config.yaml
d_shared_expert: 320
vocab_size: 8192
init_std_o: 0.0204
lr_mult_o: 4.0
batch_tokens: [65536, 131072, 262144]
Below are experts of layer 2 (counted from 0) of a mixture-of-experts language model. Rows are named router (the router's row for the expert) and show model dimensions 0-191. Each number is 200 + 40 x the weight over its row's rms, rounded and kept within 0 to 999.
After each expert's rows: a language model's description of what the expert responds to; "mostly gets" lists some tokens that are sent to it at least half of the time. This comes from a sample of Wikipedia text that the model never trained on.

# expert 15
router,232,184,198,201,285,173,206,118,175,146,197,268,189,210,169,159,163,118,238,203,208,237,157,120,145,172,102,255,170,269,135,227,217,199,226,254,269,168,146,229,264,198,188,195,219,182,212,201,142,241,167,224,240,165,197,189,237,209,202,340,270,209,185,252,205,203,195,196,144,155,156,167,160,212,289,151,175,216,202,220,245,197,202,169,169,269,216,169,217,209,245,203,245,214,247,165,237,193,177,237,223,207,239,176,165,231,216,198,182,149,230,258,216,238,213,248,136,221,159,167,251,204,196,216,164,166,143,186,112,192,184,144,190,134,202,170,151,266,179,200,199,217,166,236,320,213,187,208,98,184,267,191,206,216,158,200,212,239,152,192,230,221,204,188,196,183,255,168,207,225,136,205,208,164,257,153,184,245,207,170,222,178,133,220,267,201,248,133,198,202,210,170
Adjectives after "the" or "his" that pick out position or extent, such as first, second, last, final, same, largest.
mostly gets: " first", " second", " last", " third", " final", " next"

# expert 29
router,201,267,232,222,230,182,186,160,243,126,183,211,162,161,192,252,209,170,182,207,179,216,164,207,175,167,244,209,186,245,155,231,226,227,183,167,250,98,125,195,219,238,231,180,186,196,240,163,198,238,262,306,219,173,250,164,228,178,172,188,188,189,64,191,144,174,189,159,236,246,222,246,263,168,268,189,244,251,213,228,154,116,159,215,221,157,159,184,217,171,312,243,226,130,205,156,228,185,296,175,245,127,198,278,175,247,225,170,161,212,210,242,202,264,212,219,148,144,168,211,241,247,201,161,235,177,182,202,157,205,173,203,299,177,227,201,175,173,135,283,232,135,249,195,231,202,196,113,214,206,217,228,181,206,132,163,201,258,194,159,210,200,219,230,192,218,173,201,281,190,203,186,172,196,204,205,216,233,254,154,215,180,241,181,166,170,262,217,240,235,165,236
Capitalized name pieces and award or category words in tables and credits, such as Men, Women, Year in "Song of the Year", Born, Mr, Jr.
mostly gets: " Men", " Women", " Mr", " Jr", " women", " Miss"

# expert 40
router,219,214,160,200,244,172,257,158,218,194,208,254,58,179,226,136,186,158,176,193,201,193,249,195,176,141,204,250,196,182,165,250,160,213,193,211,276,176,200,160,224,197,221,116,206,197,194,190,150,196,153,242,228,206,185,214,190,211,290,249,288,237,192,228,179,208,183,182,153,211,195,193,207,196,229,185,158,186,191,172,181,211,197,177,186,195,259,120,207,174,205,235,218,226,151,204,188,87,147,232,191,230,240,188,247,138,247,218,142,203,160,175,208,247,228,206,211,290,145,184,202,255,196,218,166,176,194,180,191,251,209,147,116,224,197,213,213,235,310,214,162,230,180,209,271,192,224,317,99,242,242,188,202,214,209,243,222,238,197,256,221,184,185,218,236,305,105,216,169,176,182,143,184,187,208,203,193,199,170,103,233,181,133,174,193,161,278,161,183,143,217,216
The word as in "as well as", and short second pieces of rare words after an initial A or An, like A-as-if, An-as, An-al.
mostly gets: "ma", "as", " as", "is", "us", "As"

# expert 44
router,268,145,257,217,136,137,228,142,193,195,153,221,224,257,256,238,214,191,226,167,212,161,258,151,147,207,163,194,211,287,149,151,224,178,172,186,220,266,218,163,210,199,204,204,182,232,231,249,211,179,191,184,177,251,245,192,236,228,205,249,285,267,225,212,174,184,246,168,191,239,166,255,218,226,227,127,179,206,180,150,200,179,215,138,159,209,135,180,271,213,261,173,170,139,235,198,233,217,273,171,180,204,251,182,202,252,241,245,220,168,203,235,177,242,216,223,156,244,145,168,144,249,217,206,250,270,215,217,154,207,153,200,217,207,251,167,147,201,136,192,137,217,213,165,193,184,105,233,142,158,151,223,242,260,140,177,231,276,216,238,110,168,215,196,200,155,104,193,144,190,115,219,291,143,172,182,153,234,191,175,179,135,187,212,187,154,242,223,145,202,184,193
Past-tense and participle endings and words after was or is, like -ed in bordered, known, called, named, including.
mostly gets: "ed", " known", " such", " called", " named", "ized"

# expert 51
router,193,194,235,225,283,221,154,150,195,180,216,184,188,230,190,157,196,184,149,199,171,215,197,183,315,167,111,210,256,285,178,170,267,238,264,202,215,171,177,119,179,199,190,151,229,201,224,220,231,116,262,284,188,245,212,218,233,154,223,149,173,228,167,169,171,212,125,186,202,228,139,165,225,238,191,204,248,169,204,135,231,218,152,147,127,192,191,190,225,278,177,208,204,229,138,219,220,112,159,174,246,162,199,208,233,191,214,200,230,193,193,198,238,182,195,247,206,153,243,174,258,214,212,138,256,222,152,164,286,193,187,170,208,160,187,319,145,219,205,215,213,235,198,201,199,213,201,270,133,143,173,178,230,285,220,215,216,219,281,271,168,113,183,241,252,121,187,254,227,214,178,159,206,154,164,219,179,138,204,152,175,213,152,157,215,186,191,234,207,247,214,185
Field names at line starts in bulleted infobox lists before a colon, such as Event, State, Family, Identifiers, and unit tokens like sq, km.
mostly gets: " Animali", " Subord", " sq", "э", " Running", "⁄"

# expert 48
router,209,183,269,198,191,211,141,174,298,211,230,299,214,212,283,165,174,206,155,189,209,201,200,120,229,180,187,169,170,293,180,238,204,221,166,166,243,217,181,155,208,225,215,211,200,221,188,244,138,231,144,229,211,187,229,270,184,222,192,228,261,199,219,235,164,159,204,193,210,216,219,236,243,184,231,205,121,158,149,199,130,238,199,235,147,235,169,162,180,213,241,242,188,186,141,197,231,135,164,165,239,140,224,146,188,152,209,242,315,222,195,183,184,276,208,190,202,231,147,135,213,241,222,238,157,146,226,160,200,190,160,157,95,187,185,238,132,227,245,247,192,222,115,245,250,167,230,209,160,194,147,170,177,195,207,240,175,271,237,167,232,194,203,193,201,215,232,179,209,65,222,211,221,187,260,210,170,246,191,131,216,124,194,205,194,188,201,129,113,175,240,250
Number words and quantifiers after a or of, e.g. a two-year, a number of, age of three, several, some.
mostly gets: " two", " one", " three", " some", " four", " many"

# expert 53
router,197,243,204,165,279,220,247,246,270,169,175,265,169,165,228,163,230,168,170,230,233,183,120,189,214,158,205,207,199,228,262,148,157,160,210,164,235,137,233,108,268,275,233,268,289,184,227,194,237,178,223,166,277,198,209,196,237,228,199,166,221,253,218,192,165,216,155,240,215,175,175,214,173,234,257,218,197,209,166,222,222,205,246,200,195,205,170,160,159,264,204,190,237,99,180,159,190,167,249,288,207,208,172,187,246,201,145,275,148,194,187,157,184,163,172,173,162,151,159,128,287,174,119,176,194,169,169,169,220,250,146,184,176,106,208,255,182,261,255,225,213,204,133,214,159,153,155,196,264,169,220,206,179,248,177,234,198,186,186,224,178,166,194,184,232,272,122,217,230,101,139,212,234,211,188,190,226,278,172,166,259,176,246,159,193,187,213,210,177,169,178,195
Hyphens opening infobox or list lines after a line break, like "- Directed by:", plus opening quotation marks, table pipes and hyphens in compounds.
mostly gets: " \"", "-", "—", " “", " *", "‘"

# expert 1
router,244,219,158,190,211,239,243,215,291,148,221,256,196,155,236,152,215,170,119,187,177,299,219,224,183,213,245,185,217,187,215,176,276,184,169,207,222,225,177,148,206,252,226,196,223,169,242,135,255,180,162,145,198,196,207,201,200,281,255,174,236,187,209,147,174,196,91,237,224,219,223,166,175,242,211,132,276,232,162,226,209,148,221,210,190,238,205,182,214,275,179,210,256,145,185,133,181,168,247,333,227,205,241,222,238,138,196,168,115,208,202,129,163,176,278,239,146,194,209,205,151,176,148,213,166,215,119,155,133,185,195,211,259,157,195,196,227,255,229,183,156,192,247,219,143,156,174,200,216,185,195,177,203,200,273,201,219,218,224,204,193,165,178,261,227,195,196,192,268,130,193,128,255,216,214,187,178,279,163,212,189,205,217,187,194,195,223,184,166,77,234,205
Straight apostrophes before possessive s, opening double quotes, and short word-initial fragments like c, p, f, in quoted or nickname text.
mostly gets: "'", " \"", " f", " p", " b", " me"

# expert 26
router,195,222,229,162,171,191,185,130,292,193,158,193,177,190,158,214,167,195,226,167,189,187,136,237,170,204,222,208,167,177,158,266,214,202,155,208,407,216,264,199,192,227,191,212,229,123,243,202,196,237,290,188,225,207,221,190,270,225,317,164,177,305,198,160,216,184,225,204,190,202,161,215,216,170,180,210,201,175,168,200,175,200,162,226,200,224,234,227,167,268,180,177,115,220,208,174,176,206,254,192,207,167,222,153,179,212,169,181,231,126,219,160,127,188,204,188,190,241,176,235,247,236,169,141,197,207,159,190,221,189,239,246,223,201,208,185,196,183,226,183,220,156,166,243,177,141,233,185,238,197,231,192,210,216,205,273,186,186,190,254,193,104,195,245,219,234,198,343,271,178,264,146,204,268,206,175,231,150,211,183,174,197,203,166,207,111,225,210,215,126,218,188
Single-letter or short vowel pieces inside names and foreign words, mostly word-final e, a, i, as in Dae, Doe, Bildnisfotografie.
mostly gets: "i", "u", "a", "e", "ou", "ie"

# expert 45
router,193,243,182,221,217,235,234,94,259,144,253,229,204,236,198,59,137,151,158,233,280,218,219,160,194,189,201,197,240,183,189,204,215,219,201,160,182,240,179,193,291,183,263,201,206,164,165,210,197,155,167,210,242,255,253,260,208,194,229,194,214,188,203,179,185,200,140,189,173,209,191,228,265,212,238,139,169,188,208,157,163,195,200,243,198,214,234,180,197,171,211,230,173,215,170,192,169,115,155,205,231,210,224,184,249,185,236,215,178,240,111,178,152,229,165,225,227,260,202,185,233,187,210,216,167,205,170,167,200,194,177,238,161,115,205,230,212,205,171,213,127,207,147,201,289,158,197,258,140,223,167,242,211,253,156,197,232,223,261,288,174,99,191,208,211,216,188,207,181,198,171,94,206,176,232,196,245,124,117,164,323,208,185,144,201,243,252,174,187,121,235,257
First pieces of words split by the tokenizer, often after a or an, as in a-ci-cular, a-cc-uracy, con-ven-ient, bi, di.
mostly gets: " bi", " di", " du", "sco", " flu", " hydro"

# expert 32
router,246,255,159,188,177,231,231,147,205,179,203,216,205,246,219,231,218,135,169,183,184,205,223,213,182,231,176,205,221,197,258,253,243,209,271,274,253,186,132,169,221,299,168,251,242,225,300,228,174,271,116,178,256,209,226,214,194,230,204,280,243,148,178,248,182,174,204,181,229,238,170,127,238,202,169,174,187,198,201,190,183,199,180,138,188,191,170,173,164,157,243,139,194,230,198,179,117,201,204,194,196,154,165,189,248,159,228,200,194,188,161,123,188,265,201,269,236,209,221,178,185,228,58,225,191,216,197,126,201,188,183,170,169,205,181,170,202,197,223,192,202,177,166,233,118,213,127,133,170,204,237,219,234,207,197,150,185,233,207,254,166,186,173,171,242,228,86,265,202,175,209,118,255,274,185,222,124,160,167,199,249,213,240,263,246,200,158,197,182,242,150,272
Verbs after to, would or can, and word-final verb pieces, such as take, join, prevent, allow, and to-uch, just-ify.
mostly gets: " must", " meet", " join", " leaving", " prevent", " take"

# expert 19
router,238,190,302,163,127,142,193,224,195,197,170,189,133,188,159,298,213,213,236,165,229,150,197,206,265,158,186,258,197,217,198,225,223,189,194,138,198,125,203,172,206,228,166,164,192,204,230,186,281,276,176,250,195,198,213,193,273,211,173,196,227,193,192,194,216,170,214,164,308,220,213,229,292,180,182,185,255,192,199,214,222,229,151,181,223,226,133,146,204,203,224,157,129,170,200,203,188,215,232,212,164,192,222,251,190,280,216,110,174,232,209,223,150,272,312,215,89,140,228,191,238,202,229,172,214,274,212,188,114,141,170,145,210,194,262,227,159,208,163,210,185,108,246,227,189,194,252,207,222,158,215,272,194,147,171,202,168,162,215,236,124,173,220,190,230,161,204,168,247,218,234,219,200,223,221,206,231,144,134,220,189,238,263,237,174,165,229,202,134,224,184,159
Final head nouns of named places and institutions, such as School, Street, River, Airport, House, Railway.
mostly gets: " School", " Street", " River", " Hall", " Road", " Center"

# expert 61
router,231,231,217,203,175,229,179,188,150,216,200,234,192,250,227,152,167,201,227,247,256,203,208,160,215,231,154,184,270,216,197,222,244,191,215,205,210,281,200,190,211,168,242,253,233,176,162,130,268,174,244,194,185,204,183,222,206,207,232,281,219,171,220,147,275,164,223,192,235,211,104,157,245,179,144,169,201,208,151,218,139,232,222,85,152,335,197,158,207,204,183,202,153,210,195,177,223,203,177,182,255,208,240,163,118,121,135,222,195,243,226,199,188,171,219,232,181,190,187,136,177,243,185,204,148,198,234,203,192,201,206,128,232,179,239,166,164,193,228,234,132,168,168,223,197,147,148,238,156,277,182,226,245,229,241,142,307,261,180,200,165,184,194,224,216,160,276,227,175,230,236,172,219,138,201,187,204,243,116,241,285,106,237,243,178,155,255,177,176,158,188,236
Descriptive adjectives and suffix pieces like -able, -ical, -ous after a, the, more, such as accurate, local, new.
mostly gets: " new", " national", " high", "able", " local", " large"

# expert 41
router,262,190,300,225,150,214,130,210,215,188,200,197,178,89,166,115,209,215,213,204,163,187,263,174,242,218,193,225,211,215,238,167,233,196,201,294,219,165,225,214,211,258,91,199,185,195,217,247,186,234,250,159,262,165,250,130,240,254,208,179,203,226,169,209,107,183,137,113,131,185,179,151,191,175,259,235,169,225,229,214,204,154,177,204,243,221,171,149,242,256,210,211,225,138,217,140,228,224,212,190,295,172,177,259,160,253,143,200,166,200,219,208,224,187,296,259,200,284,151,184,226,201,180,193,203,185,242,196,224,161,164,120,192,192,131,213,171,247,261,216,197,135,205,228,153,206,243,156,202,253,170,252,176,190,226,171,213,227,196,160,202,174,175,173,214,176,240,265,270,189,211,226,290,177,194,203,229,150,193,230,198,144,193,173,229,124,232,245,185,168,178,200
Dashes in tables and text, plus sports and entertainment nouns like match, season, team, Cup, round, game, medal, final.
mostly gets: " –", " —", " Cup", " round", " *", " band"